config.yaml
num_hidden_layers: 10
hidden_size: 256
n_experts: 64
experts_per_token: 3
d_expert: 128
d_shared_expert: 256
hidden_act: "bilinear"
moe_layers: [1, 2, 3, 4, 5, 6, 7, 8, 9]
router_score: "softmax"
normalize_top_k: true
routed_scale: 1.73
balance_loss: 0.0105
balance_bias: false
n_groups: 8
groups_per_token: 2
shared_expert_gate: true
init_std_router: 0.00863
lr_router: 0.000824
vocab_size: 18150
norm: "layernorm"
norm_eps: 1e-06
tie_word_embeddings: false
optimizer: "muon_variant"
learning_rate: 0.00668
beta1: 0.95
max_grad_norm: 1.0
batch_tokens: [65536, 131072]
max_seq_len: 512
train_tokens: 631700000
max_steps: 6690
dataset: "wikipedia_en"
Below are experts of layer 6 (counted from 0) of a mixture-of-experts language model. Rows are named router (the router's row for the expert), gate (a neuron's input weights, with its number), up (a neuron's input weights, with its number) and show model dimensions 0-255. Each number is 128 + 32 x the weight over its row's rms, rounded and kept within 0 to 255.
After each expert's rows: a language model's description of what the expert responds to. This comes from a sample of Wikipedia text that the model never trained on.

# expert 62
router [177 154 149 126 128 112 199 157 166 102 110 131 158 122 152 140 138 108 188 137 141 114  64 168 108 139 128 135  76 119 114  60 137  88  90 168  74 160 103 133  87 153  93 139 156 155 124 108 115 194 131 147 134 127 102  96 125 167 103 138 184 130 194 189 129  69 115 179 120 109 131  97 154 175 158 123 130 152  97 158 105 134  51 151  70  81  90 102 146 115  67 150 166 100 196  97 148 147 105 200 141 120 139 150 134 104 156 127  57 108 125  95 130 112 129 137 137  87 132 132 114 147  97 127 158 130 104 115 144 103 138 169 130 187 132 124 144 150 114 128 146 144 120 152 150 157 194 179  40 192 154  77  88 160  76 188 120 141 203 104  88 149 168  91 129 118  59 124 186 157 181  75 124 146 137  79  90 131  83 115 129 112  96 171 109 166 152 117 160 116 174  82 178  89  94 110 155 105 119 142  88  99 143 114 102 104 137 137  97 168 106  98 139 131 133 148  93 130  96  99 135 137 128  73 106  73 147 126 117  83 137 154 107 157 150 122 181 106 120 145 153 122 132 111  63 119  91 122 188 144 150 134 100  79 142 122]
gate0 [154 152 137 148 133  97 104 122 123  89 164  91 149  94 148 119 113 126  94 153 144 103 128  94 166  76  89 162 149 106 105  58 115  93 135  77 167 152 198 127 152 228 169 182 141 159 161 121 109 157 136  90 178  98 120 132 129 107 165 196 154 145 153 165 135 157 117 143  84  97 170 130  79 156 146 100 129 135  88 115 131 170 203  82 145 151  75 155  78 104 163 145 153 142  95 123 137 137 159 162  69 112 162 161 184 144 146  61 155 114  78 165 167 109 119 152 174  59 109 155 174 131 124  86  97  99  76 105  64 131 127 127 190 116 110  95 159 144 110 132 106 167 109 151 128  98 127 164  93 127 114 126 177 137 119 160  97 161 106 171 152 133 132 152  78 172 111 111 153 158 144 101  91 101 115 112 118 126 131 113 144 119 155 100  91  84 158  56  88  87  97 151 135 108 110 152 128 121 161 139 115 158  50 107 181 124 167 126 126 122 110 118 134 104  62 149 157 124 110  75  96 142 179 104 125  99 135 195 112 144 153 149  55 130 172 141  90 117  97 162  51  62 165 128 104 127 169  95 164 139 147 118 114 157 103 131]
up0 [ 58 131 139  90 154  79 132  96 130 151 143 120 159 139  53  73 141 121 149 178 151 170 154 117  70 136 147 107  57 170 171 149 153 160 146 150  90 162 132 164 198  81 184 132  93 124  86 112  91  75 123 137  90 127 163 187 115 152 124  97 129 136  96 159 127 170 158 156 116 141 165 117 181 139 175 188 130 187 141  65 119 122  82 117  93 170 124 127 155 175 111 108 103  70 157 107 175 164 122  85 137  89 108  73  71 205 137 137 116 118 152  89 135  97 177 128 126 130 198  80 103 114 149 103 135 108 163 168 182 170 154 109 113 109 140 177 158 105 111 118 108  95 113 141 123 138 153  96 158 116 150 138 105 141 104  85  97  83 182 126 152 145 142 112 127 122 134 153 132 100 158 130  70 178 110 104 121 176  95 117 137  75 124 129 156 114 159 142 122 184 119 151 128 100 137 158  94 161 100 180 128 166 184 149  96  97  42  64 109 130 176 185 138 115 133  79 113 123  95 160 154 131 135 132 160  81 116  70  48 185 134 113 153  95 119 115 110 133 101 138 124 143 109 120 106  95  74 106 112 102 121 138 127 135 146 153]
Discourse connectives, framing nouns. Sentence-opening connectives and framing nouns and the commas after them, such as However, According, Although, interview, legend, example.

# expert 21
router [139 141  77 129 141  77 149 140 154 126 109 149 154 137 165 105 181 102 125 106 132  93 120 200 129 163  83 190 127  77  92  97 105  98  83 118 150 132 131 126  77  85 159 160 140 174 158 128  81 138 182 152 125  64 129 114 116 122  67 101 140 121 127 161 155 128 152 107 138 149 137 118 101 102 142 103 147 129 186 182 210 140 151  95 148 108 125 132 142 138 183 146 126 138  92  35 120 116 150  85 108  90 142 213 138  63 140 181 186 136 199 175 110  91 134 112 163  93 141 103 144 141 163 140 107  93 140 143 141  91 169  87  92 131 154 100 132 106 114 130 139  65 145 135 131 182 140 106  70 175  89 125 162 109 105 114 175 133 137 120 137 146 150  94 164 137 156 129 138  76 165 198 122 132 156 191 147 142 131 145 131 155  38 132 106  93  94 101 126 174  95 168 141  92  74 134 138 156  91 113 127  83 131 124  57 145 130 198  97 166 128 153 132 133 146 116  91  93 148 132  89 151 151 114 116 126 128 107 146 143 142  62 157 105  63 112 165 153 156 147  59 139 102 125 150 134 191  96 196 154 100 138 111 111 140  97]
gate0 [ 89 103 196 117 150 106 123 154  79 116 144 140 123 141  37 119 120  69 127 141 108 114 153 107 148  84 117 116  90 127 101 112 129 108 113 108 157 141 110 116  98 142 140  97 171 129 139  96 107 145 164 106 158 125 150 113 121  72 130  91 236 181 141 127 221  96 150 131 180 181 108 130  77  96  76 174 142 113 120 113 106 125 209 158 106 153  87 173 108 100 119 108 135 153 126 164  93 114 171 156 125 101 158 122  85 156 167  93 151 108 112 121 177  95 143 146  71 118 111 131 162 128  81 132 168  82  98 125 189 109 110  20 112 122 154  79 166 179 130  89 125  74 187 186 180  81 157 187 117 148 108 125 158 178 142 144 154  67  95 148 112 127 109 105  76  62 153 103 168 153 129 105 150 149 134 136 161 125 140 194 123  91 152 118 106 155 111  89 155 101 135  94 107 148 166 148  77 155 106 104 105 122 128 148 123 177 137 117 126 109  73 160 117 165 150  94 113 125 172  89 126 148  89 127 143 107 121  94 173 197 123 146 131 125 155 114 114 170 130 135 145  88 111 100  76 159  78 158 139 131  85 160 119 125 155 128]
up0 [110 143  80 107 124 101 123 109  96 156 157 149 124 112 127 129  92 155 143  94 119 113 179 159 150 107 120 143 209 148 154 169 113 180 151 158 144  72 125  96 133 155  93 100 145  96 149  95 153 121 137 109 103  80  76 129 108 107 161 134 109 122 125 164 108 142  86 132  49 121 117  98  93 178 119  70 140 166  95 153 161 171 141 195 117 109 160 135  98 106 136 124 215 168 122 100 134 123 173  95 149 128 132  95 159 151  68 105 113 133 163 169 109 104 116 114 123 107 130 149 125 104 125 162 130  68 114  94 105 147 161 109 148  94  55 138 139 113 149  92 123 173 161 132 130 164 134 100 167  82 132  72  98 118  88 194 168 160 166  82 141 131 115 191 164 176 145 156 112 161 152 117 141  82 205 114 132  94 145 166 118 116 154 129 147 108 138 156 182 181 120 107 155 122  82 125 152 117 130 137 116 113 122 137 183 196  72 122  86 149  90 159 152  59 156  95  67 131 143 148  80 121 100  75  66  96 133 125 115  56 143 175  99 149 163 106 132 142 168 195  41 142 125 106  72 134 102 110 148 155 108 163  95  83  72 140]
Table cell separators. Pipe separators between data cells in table rows, after dates or numbers; also titled, ISBN, pp, Recorded in bibliographic or episode lists.

# expert 9
router [174 123 119 179 156  87 145  92 141  99 139  72 117  98 158 150 139 124 141 191 140  90  82 120 141  69  58  99 117 105 125 161 145 147 136 150 175 112  91 136 132 125 144 145  96 193 134  79 107  87 155 166 114 130 112 123 110 115 164 123 155 128 137 205 106 123 145 108 136  95 120 134  87 120 116 136 119 122 119 100 136 110 154  83 106 206  81 123 121 119 179 109 119  82  54  98  74  79 143 107 181 151 154  51  87 127 163 160 110 116 126  99 193 119 126 192 138 102 100 183 131  80  96 129 129 168  90 100 112 143 157 192 130 138 105 124 151  99 171 104 212 100 164 136 202 173 168 159 129 113  76 126  97 112 133 142  96 104  73 182 136 129 173  86 133 163 167 147 139 141 166 166 111 134 139 120 167  84 120 172  74 124 123 168 113 156  77 122 153 132 127 163 128 139  97 112 122 144  73 101 123 112 172 127 106 112 172 140 121 155  85 151  48 135 145 176 171  88 184 189 157 122 108 119 112 126 156 120 154  81 100 136 119 136 104 111 184 126 134  56 170  85 149 104 118 142 120 133 102 148 135 167 172 153  69 159]
gate0 [157 105  81  51 148 144  92 182 119 139 116 115  61 138 122 147 152 135 121 133 144 129 107 115 167 166 157 114 181 109  78  81 139 168 102 151 145 138  77 161  91 156  99 152 121 116 107  91 113 137 157 192 191 161 146 136 112 177 128 139 153 131 114 130 103 142 124 172 121 157 158  90 125 141 130 101 120 129 155 116 120 195 170 133 123 141 165 157  93 122 125  82 105 149 121 117  84  88 119 138  87 111  91 122 150 122 146 165 141 158 112  74 120 151 199  87 139 129 107  63 208 125 210 129 161 114 110 145 185 152  90 126  71 160 105 104 158 114 178 160 124 139 123 153 116 138 113 126 134 196 129  98 108  94  93 101 187 102 151 141 146 126 147 113 140 113 156 102 104 155 126 100 166 145 138  93 126 149 161 114 114 182 109 163 157 152 121  93 143 109 113 130 154 149  85 181 168 124  54 165 171  44 136  55  77 154 121  94 115 129 114 170  74 129  92 125 212 116 128 136 166  82 137  84 119 148 144 204  93  78 111  89  87  59 141 147  70 104 169 112 124  90 131 143  84  93 109  77 103 182 151 108 148 104 117 166]
up0 [ 94 142 141 135 151 167 129 132 114 131 166 153 111 132 151 159 111 134 105 179  89  99 116 122 127 141 140  55 153 121  99 113 100 240 133 166 202 151 146  90 110  73 140 118 116 153 129 152 157 148  85 152 106 134 141 129 165 149 139 225  86 150 116 156 140 127 125 133 115 140 140 158 167 159 136 105 134 134 107 133 167 103  71 146 133 140 123 159 114 124  78 132 157 187 158  89  87  52  93 175 152 108 101 127 131  96 175 189 140 170  84 121 162 164 174  96 136 115 133 144 165 102 152 152 159 127 131 170 113 138 111 154 109 119  91  89 110 149 153 110 117 162 165 133 102 110  75 109 136 137  98  89 119 196 124 128  88 173 149 168 180 138  90 107 150 149 101  57  97  98 145 115 116 103 161  61 139  96 133 112  94 143 141 114 132 183 100 107 145  70 152 159 124  91 104 112 146  84  83 129 119  66 125 143 155 220 134  37 154 106  91 161 138 184 100 129 157 110 105  55 142 120 173 149 116 162  95 127  94 159  40 117 114 117  95 128 136 148  84 145 115 114 110  87  67  92 159  85 119 133 168 174 137 154 173 143]
Numbers in tables. Standalone numeral tokens in tables, scores, dates and stats, such as 18–22, April 24, 3–2 loss, age 93.

# expert 32
router [227 156 126 106  87 127 143 158 166 152 149 117 145 201  72 165 116  76 106 170 140 128 137 134  96 149 122 171 141  90 136  70 148 144 125 102 134 115  88 136 122 124 143 148  55 216 130 113 173 144 156 136 100 145  98 128 119 115 126 136 158 178  85  93  65 114 161 136  87 142 124 155 103 103 129  85 141 100 120 157 119  77 113  79 187  72  99  95 116 107 141 150  85 102 140 179 135 137 151 168  97 171 146 123 198  94 127 164 103 125  74 155 145 218 150 110 101 142 151 138 105 133 156 220 120 129 126 141 132 113  71 121 120 114  98  88 155 114 161 108  99 160  80  49 122  87 114  88 137 175  79 170 147 117 163 138 127 156 129 176 122 100 110  56 152 139 100 122  94 115 125 108 108  92  73 115 114 117 165 115 110  99 130 120  97 126 179 103 115 105 168  61  77 155 158  90 140 131 145 107  87 150 131 130 181  98 125 154 116 154 142 110 146 179 134 112 118 192 177  98 154 142 117  75 109 133 134 102 144 122 113 123 157 202 172 151 125 104 141 144 123  78  66 163 137 153 106  58 163 150 132 136 139 178 146 111]
gate0 [ 92 111 155 152 211 150 121 111 119 136 124  74 113 109 165 149  67 132 104 145 138 107  96 106 140  78 125 125 107  84 152 133 154  78 156  61 181 108 132 129 199 139 134 110 173  78 133 150 133 141 104 115  90 182 124 165 130 103  62 134 163 137 102 150  73 127 136 131  82  83 117 143 145  77 132 161 125 112 140  98 124 134 131 113  94  57  85 150 152  83  87 116 170 152 101 152 148 112 181 138 163 186  91 162  65 127 153 127  80 194 131 152 120 154 175 103 141 105 151 140 165  97 185  83 118 114 104 135 188 118 140 185 107 106  79 140 140 163 139 104 138 135 108 157 125 109 152 139 188 120 115 150  59 131  96 102  93 121 209 108  76 108 118 118  93  82 124 190 132 118 101 133 149 195 149 122 105 195 160 143 123 148  99 180 164 130 129 128 135 116 108  39 138 142 134 146 123 149 116  56 156 170 175 145 121  84 149 156  87 138 120  70 133 157 155 153  83 169 141 140  72 144 160 138 138 180  17 140 133 136 128 118 101 108 144 118 121 148 144  66  83 135 168 146 110 145 156 105 137 133 137 125 162 131 131  90]
up0 [142 120 152  84 117 103 166 137 145 101  97 151 106 111 115  96 201  89 144 127  98 132  98 158 110 194 125 129 127 157  71 147 107 170  92 146  78 172 135 110 102 105 139 141 102 118 137 156 170  91 130 104 112  80 133 126 148 141 202 176  65 147 171  85  77 144  97 150 138 139 124 140 142 148 127 106 155 142 134 101 149 107 151 165 149 117 122 155  53 151 106 114 118 129 113  86 137 100 127  98 150 111 126 122 168 152 104 167 126  58 108 144 106 142  72 199 118 105 107  97 113 196 147 200 192 109 154 122  96 147  67  68 125 181 143 140 133 132 104 105 120 191 155  71 158 128 108 104  94 145 131 158 206 100  98 161 109 139 103 118 163 142 126 102 137 123 138 139 168 130 132 125 133 126 145 133 144 111  97 111 121 125 147  87  97 142 106 171 101  59 120 132  68  53 148  62 168  82  83 151  70 129 117 143 130 172 183 143 144 137 163 136  97 152  89 132 159 165 104 150 166  78  66 135 164  88 176 112 101 152 113 182 133 108  99 176 161  87  92 185 230 144  60 124 157 125 111 109 109 149 104 125  75 118 138 142]
Biography verbs of place. Verbs and nouns in biographies after was or he, usually followed by in or at, such as born, based, played, worked, died.

# expert 42
router [174 127 147 129 139 132 149  83 169  62 182  99 112 124 126 170 111 164 172 138 128 124  92 122 144  76  78 125 125 116 131  98 119 148 124 182 114 137  98 138 138 149 152 150 135 116 154 138 106  78 150 145  81  86  99 176 118 122 101  71 170 144 155 139 164 161 124 107 158 173 140  56  76 159  94 134 150  87 135  85 176 181 171  96 158  95 159 131  94  61 163 143 132 117 111 100 190 105  98 198 152 142 119 111 131 125 158 124 105 124  77  98 112  51  49 123 129  90 169 138  61 129 138 189 133  80 105 150 131 148 139 161 160  82 121 124  99 173 162 108 150 157  98  97 115 108 115 101 118 102 101  93 135  84 141 187 138 112 140 127 113 151 193 109 176 128 106 150 127 109 182  95  76 112 184 142  87  84 117 162  86  96 139 133 113 149 149 143 160 158 116 160 145 170  82  91 147 156  58 129 128 149 185  99 172  84 139 114 148 120 124 143 147 155 144  89 128 140 161 129 127  88 105 121 174 108 116 107 161  84  90 224 155 170 129  87 156 126 171 161 118 107 104  84 143 122 170 146 149 180 148 196 135  83  87  82]
gate0 [ 59 138 139 143 147 140 137 153 170 108 150  81 123  70 127 185 141 121  69 132 101 145 120  97 133 105 128 168 215 152  84 110 135 112 160 114 142 115  94 145 112 112 121 124 147 103 124 161 112 109 155 133  69 155 178 130  92 126 160 170 203  62  82  71 130  94 114 173 188 170 115 134 143 131 130 125 146 161 107 185  91  75 105 137 130  91 171 175 116  83 145 175  96 140 136  65 170 123 184 109 136 185 106 108  90 106 100 127 171 108 112 170 148 148 126 146 144 111  90 109 143 123 122 142 102 114  93  54 181  61 140 124 151 133 141 121 137 120 183 109 136 121 137 106  64 197  92 118 134  76 127 178 126 109 126 129 129 122 101 116 138 180 136 167 146  46 125 114 118 113 140 114 133 149 146 149 150 116  98  83 126 161  94 140 136 124 192 133 224 103 125 120 140 162 144  87 124 104 143  72 137 140 118 100 161 137 144 185 146 163 183 100 134 135 164  64 157  49 131 166 168 135 106 137 129 129 181  71 128 112  89 176 161 106 115 182 106 137 161 126  86 121 159 131  78  74 171 138 141 105 143 119 165  76 118 105]
up0 [166 144 166 114 150 116 148 106 143  72 120 112 123  94 190 173 137 185 136 127 135 123 160  80 146 107 105 103 181 120 159 138  71  93 159  39  72 142 134 126 106  91 134 138 138 167  80 126  77 176 129  96 134 124 109 164  99 106  87 163  98 148  98 134  97 121 135 121 117  95 119 128  92 165 166  71 160 159 227 155 135 182 116  83 145 106 113 123 142 102  92 131 144 118 159 113 115  88  54 121 108 128  89 175 152 116 173 177 128 124 166 169 166 114  51 174 162 164 126 132 125 151 149 110  88 122 144 125 121  69  70 215 159 108  88 137 151 122  58 119 165 136 143 171 165 181  93  85 150 153 200  97  85 120 123 145 132 136 146 154 130 117 126 136 180 137 134  95 130  78 142 158 157 120  98 113  78 119 165 173 100 141 111 115 126 123 157 152  88  96 108 116 107 122 124 152 175 129 114 166  80  87 139 140 138 125 182 146  95  84 168  69 153  86 152 110 109 142 139 101  94 125  77 141 139 116  87 106 129 100 115 157 133  90 160 134 139 117 151 194 146 119 138 137 133  94 123 215  99 173 162  96  70  97  72 163]
Scores and table numbers. Digits finishing scores, percentages and table numbers, especially after a dash or decimal point (23–21, 43.77%), plus closing parentheses.

# expert 54
router [155 130  73 164 147 164 123 116 126 147 150  95 104 160 175 176 141 153 102 105 149 135 131 176 111 139 110 120 128 150  60 126 101 190 103 121 110 133 176 146 125 118 165 122 185 131 116  70  69 166 101 150 175 115  92 179 101 115 124  95 168  95 117 123 160 134 151 117 100  75 136 141 152 164  67 135  67  79 148  87 125 128 139 125 135 142 140 115 156 148 126 107  84 109 134 126 154 133 118  96  95  92 158 102 208  83 131 116 128  97 105 113 156 108  95 115 137  68 209 163 110 133 154 124 152  94 101 166  36 183  90  75 122 114 125 111 129  68 117 117 183 124 125  91 175 118 171  59 100  91 197 100  93 159 114 122 102 126  99 177  84 164  87 123 130 112 189 123  97 132 145 124  90 130 153 194 105  99 140 115 101  93 106  64 131 109 160 174 109 157  61 203 126 188 100 155 122 132  81 131 103  89 149 142 165 122  94 148 134 127 139 108 116  80 115 144 113 114 110 110 158 155 100 183 103 141 159 121 136  96 136 168 129 101 121 192 180 157 182 134 117 177  83 110 186 136 190 123 151 159 130 102 135  82 155 135]
gate1 [108  78 144 121 112 155  96 144  79 100  97 192 138 179 165  54 130 113  72 117 168  61 146 122 171 142 104  84 134 129 113 156  88  60  55  67 131  96  86 135 137 143 101 158 150 174 169  47  72 187 124 152 164 113 164 173 128 121 151 121 109 112 107 118 104  24 182 171  86 130 169 156  94 131 177 102 124 188 108 104 119 127 121 124 171 134 198 155 170 120 153 135  62 123 132 140 114 180 180 102  90  79 169 149  90 152 137  95  88  95  87 167 130 163 120 177 162 133 144 188 138  94 101 132 107  87  64  83 110  47 101 164 146  88 140 106  72 107 136 107 163 129 134  94 135 111 148 146 136 103 109 160 156 105 146  92 119 106 153 139 151 124 134  99 136 168 118 110 158  95 166 148 109 138 154 137 131 198  96 164  99 148 166 148 110 141 164  88 109  94 122 107 138 118 181 160 145 179 162 107  95 172 159 154 160 140 170 126  83 151 128 141 146  91 147 136 133 173 146 109 137  94 144 111  93 132 127 172 113 173 124 120 149 128 134 168 122  85 152 111 141 120 126 138 133 139 131  98 177  86 181 127 116 106 133 139]
up1 [116 146 106 168 126 129 117 113 143 143 145 132 167 118 152 127 118 165 113 163 144 152 148 141 102 173  73 115 112 181 140 132 106 140 145 109 145 122  55  96 103 130 138 149 175 120  33 119 109  79  86 141 117 111 134 140 163 210 127 154 133  63  90 137 102 160 176 129  70  88 110 120 146 123 119 147 148 142 160  82 127 174 106  81  63  51 114 149 132 137 158  51 149  85 152 173 163 124 140  95  85 105 120  90 162 135 155 142 152 125 100 106 105 105 124 140 167 149 145 129 115 197 173 174 137  36 101 140 108 175 115  76 191 126 130  95 130 133 136 199 126 212 161 164 113 133 162 105 106 185 132 129 166 188 155 167 122 192 149 114 143  58  98 109  77 107 167 151 117 113  73 157 109 144 136 149 123 108 137 109 140 133 148  92 139  81 132 136 165 173 139 114 178  90 118 159 126 112 151 158  96  98 123 132 129 176 139  96 125 191 113 121 138 122 171  99 160  95 130 124 115 120  90 144  94 156 130 103  97  45 131 162 165  60 122  85  85 156 104  83 102 101 100 128 145  91 138 185 115 155 111 165 113 118  88 112]
Sports list separators. Colons, pipes and dashes in sports career lists and match reports (2013–2015: club), goal minutes, and country codes like SRB, FRA.

# expert 44
router [175 128  67 147  99 182 118 125 152  80 137 173  88 152 140 136 148 138 158 119 104 100 128 148 165 136 149 126 118 170 157 105 118 134 155 180 140 120 170 162 139  83 163 115 144  88 146 156 107 195  91 110 116 115 118 125  71 155 105  92  82 140 135 153 174 149 142 105 127 115 137 112 152 114 120 100 148 115 144 155  89 114 144  97 148 172 164 157 144  85  90 159 136  93 124  93 118 164 144 153 131 159  69  98 151 107 165 106 170  88 163  99 131 157 123 154 152  91 164 117 101 101  93 147 134  57 149 107 137 121 130  79 139  89 175 100 120  86 101  66 169 108 131 118 131 172 179 112 136  62 108  98 172 185 132 109 116 185 129 106 118 141 109 171 226 145 111 204  74 147  63 169 170 142  88 116  60 146  92 145 176 166  70  72 154 118 145  91  84  80 140 107 143  55  77 173 143 120 140  82 106 105 117 104 126 183 102 127 102 150  73 149 131 175  98 153 182 126  94  65 122 194  92 147 108 159 144 122 168 174 182 128 124 162 156 145 130  92 159 140  87 182 133  93 142 101  92 130 150  92  98 134 145 121 148 126]
gate0 [ 89 135 167 176 113 107 131 123 140 110 189  94 152 162 176 140 166  75 137 118 148 118 100 177 190  94  73  83 113 141 136 160  83  67 131 117  89 155 118 135 162 140  85 133 125  51 118 102 131 130 115 167 170 169 132 156 182 109 120 114 147 152 148 124  64 126 107 148 146 125 138 129 141  67 134 108 118 131 156 119  60 128 175 115 111 139 153 157 130 142 131 137 110 137 166 108 100 152 137 119 141 123 152 122 123 170 133  97 141 110 153  98 110 125 107 125 132  96 158 173 122 125 117 147  95 139 102 152 117 110 244 120 109  86 156 129  95 160  96 109  96 111 110 119 125 108 132 133 184 112 182  48 219 172  93 101 151  96 176  74 152 174 172 121 177 123  75  91 145 121 161 132 103 172  90 121 110 179  90  89 142 151 153 124 131 181 107 153  99  81 101  96 155 139 185 128 140  94 141 152  88 124 119 120 144 131 159 184 101 166 196 120  65 143 135 123 135 124 169 129 151  59 102 154 151 167 152 105 162 125 179 122 140 103 102  93 116  88 186 153 132 144 133 110  49 150 137 162 175  66 142  80  92 158  43 135]
up0 [126 176  85 127  80 110 122 143 175  71 149 118  89 116  74 124 116 145  78 152  97 154 128 117  59 159 111  41  95 106  88 150 142 157 161 190 167 109 145 110 141 146 169 126 158 113 113 146 146 110  80  66 228 102 175 111 210 118  79 159 145 157 142  62 157 117 135 113  96  61 131 156 103  69  57 122 120 133 131  97 118 124 142 109 156 164 107 107 112 118 137 137 131 140 107 184 185  89 183 150 176  77 108  91 103 180 102 171 121 130 176 153 153 127  89 143 111 127  59 109  72 144 134 133 108  67 151  69 131 137 107 131 141 101  90 125 135  83 158 115 139 144 124 137  94 144 158 124 123 157  82 153 148 114 139  86 142 155 115 176 155 120  73 169 142 130 106 133 108 188 116 150 139  69  93 130 165  89  92 171  97  98 122 126 117 156 146 119 109 172 165 140 125 213 129 104  93 103 155 143 119 139 152 140 185 119 139  99 113 113 195 137 170  88 130 158 151 119 173 124 100 123 111 163 127 150  95 151  56 135 142 136 150 144 173 104  94 145  99 191 120 127 103 113 137 144 127 114  97 181 155 154 149 150  65 130]
Commas and clause joins. Commas, semicolons, closing-bracket commas and 'and' that end phrases, often after a job description or list item, such as "player, Olympic".

# expert 5
router [111 153  98 111 129 117 112 134 126 167 116 121 136  44 151 130 141  75  75 141 146  97  88 166 165 164 118 105 143 205 111 115 132 154 170 138 134 121 165 130 100 140 170 125 196 142 119 146 190  76 127 133 135 148 184 140 100 107  56  76 152 150 119 171 124 161 188 147 104 124  90 100 159 109  63  93 138 147 137 141 140 146 116  76  95 118 108 111  61 114 155 187 156 100 168  93 118  58 161 118 131  77  52 187 146 154 127 104 165 141 178 158 116 120 106 109 176 111 131 161 168 107 139 122 101 157 122 161 146 144 143 138 111 129  98 120 107 105 108 126 123 121 136 106 113 186 127 124 143 206 117 158  59  95  98 103 124 157  84  71 169  84 140  92 126 102 125 132 175 118 128 101 102 142 190 154 139 137  88 111 176 110  63 179 135  63 120 106 125 138 107 157  95 133 104 152 122 123 116  89  71 103 116 100 104 187 131 113 138 164 144 108  95 152 107 109 133 128 162 116  83 164 142 132 164 103 185 134 129 139 128  91  94 162 121 145 137 129 172 194  65 128 161 124 114 104 180  86 151 168 154  47 176  64 169 163]
gate1 [135 161  86  89 143 169 127 112 133 157 133 122 168  71  97 139 129  50 116 103 151 106 126 143 164 117 105 118 143 187 157 157 113 106 158 183 170 154  99 157 120 102 153 112 137  95 151 167 154 103 181 173 123 123 118 133 161 152 113 106 126 103 167 192  77 149 110  61 174 101 108 138 124 145 133 140 128 129 139  97 106  97 121 100 102  96 109  26 169 115 155 151 138  96 128 140 104 114 115  66  97 101 152 110 231 139 117 180 175 126 117 158 153 177 169 128 137 107 109 137 133  87  88 137 170 131 190  39 159 103 113 106 174 109 146 104 130  73 140 137 132 176 111 101  67 143 143 111 103 149 123 156 102 103  82 128 160 111   1 115 136  74  94  82 115 157 152 122 205 114 127 132 131 153  88 156  88 166 122 101 109 151 140 139 120 115 115 131 146 130  99 149 133 119 146 147 165 138 170 133 107 189 104 174 144  55 131 147 104 160 142 140 115 170 104 147 114 142 186 135 124 129  91 116  90 162 113 126 171  95 138 148  81 113 145  86 157 101  91 103 132 150 112 147  98 124 129 175 186 198 115 143 158 112  57  92]
up1 [160 147 105 142 184 122 144 140 168 146 115 141 109 169 123 152 145 159 119 149 119 120 139 140 165 123  90 124  97 113 105 156 127 181  87 125  62 143 192  82 134 132 130 142  94 168 111 126  97 129 134 105  74 129 178 153 109 162  71 135  59 124 136 122 176  65 137 171  85 162 131  93 116 119 145 156  65 104 111 121 126 117 124 168 127  91 149 172  94 150 148  71 102 166 143 110 143  97  78 114 156 108 125  95  58  87 179 114 103 138 166  98  98 118  83 149 126  80 180  83 152 148 137 110  61 140 118 160  94 121 172 151  78 113 177 102 143 133 117 136 154  97 173 188 158 119 136  88 174 108 126 144 185  85 125 176 133 154 172 182 111 151 146  96 110 178 116 151  95 147 108  81 113  71 138  62 177 178 164 188 160 151  88 126 130 164 114 117  79 102 147 133  96 142  92 133 143 160 197 119  85  80 149 161  91 148  98 110 107  80 149 160  69 109 137  98 105 118 121 111  94 135 134 139 154  80 157 157 109 166 161 130 213 150  96 147 146 192 106 124 164  87  70 147 104 174 153 135  84  84 114 130 125 187 154 122]
Table cell separators. Pipe separators and blank cells in wiki tables of election results, sports statistics and census data, such as |, —;, %.

# expert 1
router [ 98  98  99 163 120 133 136 115 146  79 102 147 146 128 149 146 155 185 126 192 116 157 126  83  81  93 152 168 138 150 134 171 164 106  74 122 151 118  84  70  61 165  78 136 129 126 183 148 139 179 195 166 160 106 132 180 124  71 141 201 113 135 126 101 112  67 168 134 185 113 102 109 115 131 145  99 143  63 129 127 102  97 123 153  99  74 128 122 140 143 161 161 102 143 192 146  82 143  96 129 108  96 176 121 132  93 152 117 178 158 120 173 110 155 123  76 122 112 155 152  75 152 109 122 166  96 138  68 136  75  87 132 129 162 127 124 119  76 166 146 158 115 147 118 135 127 112 111 108 162 135 163  78 127 142 114 111  85  98 120  80 104 142  86 117 153  88 100 126 138 159 129 135  94 133 152  63 134 115  97 197 131 112 155 178 139  69 106 129 135 158 148 118 168 151 104 138 145 135 138  91 130 106  33 110 120 125 109 155 110 122 175 215  97 163 164 103 147 115 112  99 112 200  96 137 101 137 109 147 157 177 119 140 188 169 121 155  53 143 188 185  92 146 130 161 141  84 126 121 160  72 169 117 148 166 187]
gate0 [131 134 146  90 132 128 129  68 133 131  82 138 133 119  96 124 134 130 148 158  98 143 116 146 123 122 119 129 115  82 221 132 113 118 113 108 180  95  94 158 157  81 140 167 131 107 124 124 150 150 116 157 114 180  85  87 113 137  96 158 110 181  91 129  79 118 157 120 113  84 140 157 122 114  89 142 145  96 109 150  97 106 185 145 126 110 135 106 138 112 146 178 113 156 139  95 172 182 138 173 123 172 172 162 127  90 171 118 184 181 107 108 148  80 130 142 112 145 208  48 150  95 121 102 153 140 162  96 123  98 108 137 148 106 155 151 160 125 126 125 158 143 119 114  97 161 148 132 157 111 152 103 161 145  72 156  62 138 193 144 121 139  60 168 156 127 191  95 111 168  76 153 158  86 129  74 161 155  89 163 162 171 133 115 130  93 176 127  82 120 167 130 148 126  64  42  96  98 144 132 117  83  75  80  83  84 122 102 183 102  99 195 120 117 129 130 164 133 155  62 156 119 112 148 119 139  76 143 131 112 112 121 116  85  99 181 165 103 156 158  91  81 163 104  65 189 172 155 165 126 174 121 126 161  59 177]
up0 [133 143 128 120 167 128 156  71 167 139  79 181 150 105 127 119  79  97  97 134 148 137 129 146  68  84  98 111 113 130 136 126 123 132 142 103 168  57 143 134 200  81  95 164 105 109  93 124 163 129 103 154 141 104 113 141 113 101 143 126 129 108 110 107 104 127 140 149 208 156 145 119  83 142  92 168 143 125 172  90  90 127 142 124 146  97 123  80 134 147  85 158 106 188 186  44 127 146 151 172  85 190 114  82 107 116 120 129 178 162 104 117 155 107  79 186 158 163 141 110 113 150 183 149  84 123 149  96 129  93 136 188 116 147 132 113 127 156 145 146 195 125 170  99 125 138 149 163 160 143 145 116  70 136  79 198  95 152 109 137  64 124 108 126 112 118 157 131  95  95 105 178 122 124 151 102 176 136 134 155  81 123 141  95 134 130 106 123 158 141 187 121 143  90  97  96  93 118 168 111 136  78 142 112 126 140 164  82 136 138 140 191 133 156 152 122  90 213 141  99 164 115  86 131 139 151 100  35 126 128 109  81 100 136 136 205 119  69 125 220 103 116 209 155 130 132 103 141 101 122  81 176  70 143 108 155]
Reporting and action verbs. Main verbs and verb stems after a subject or "to", such as said, made, provide, described, forced, plus endings -ing/-ed.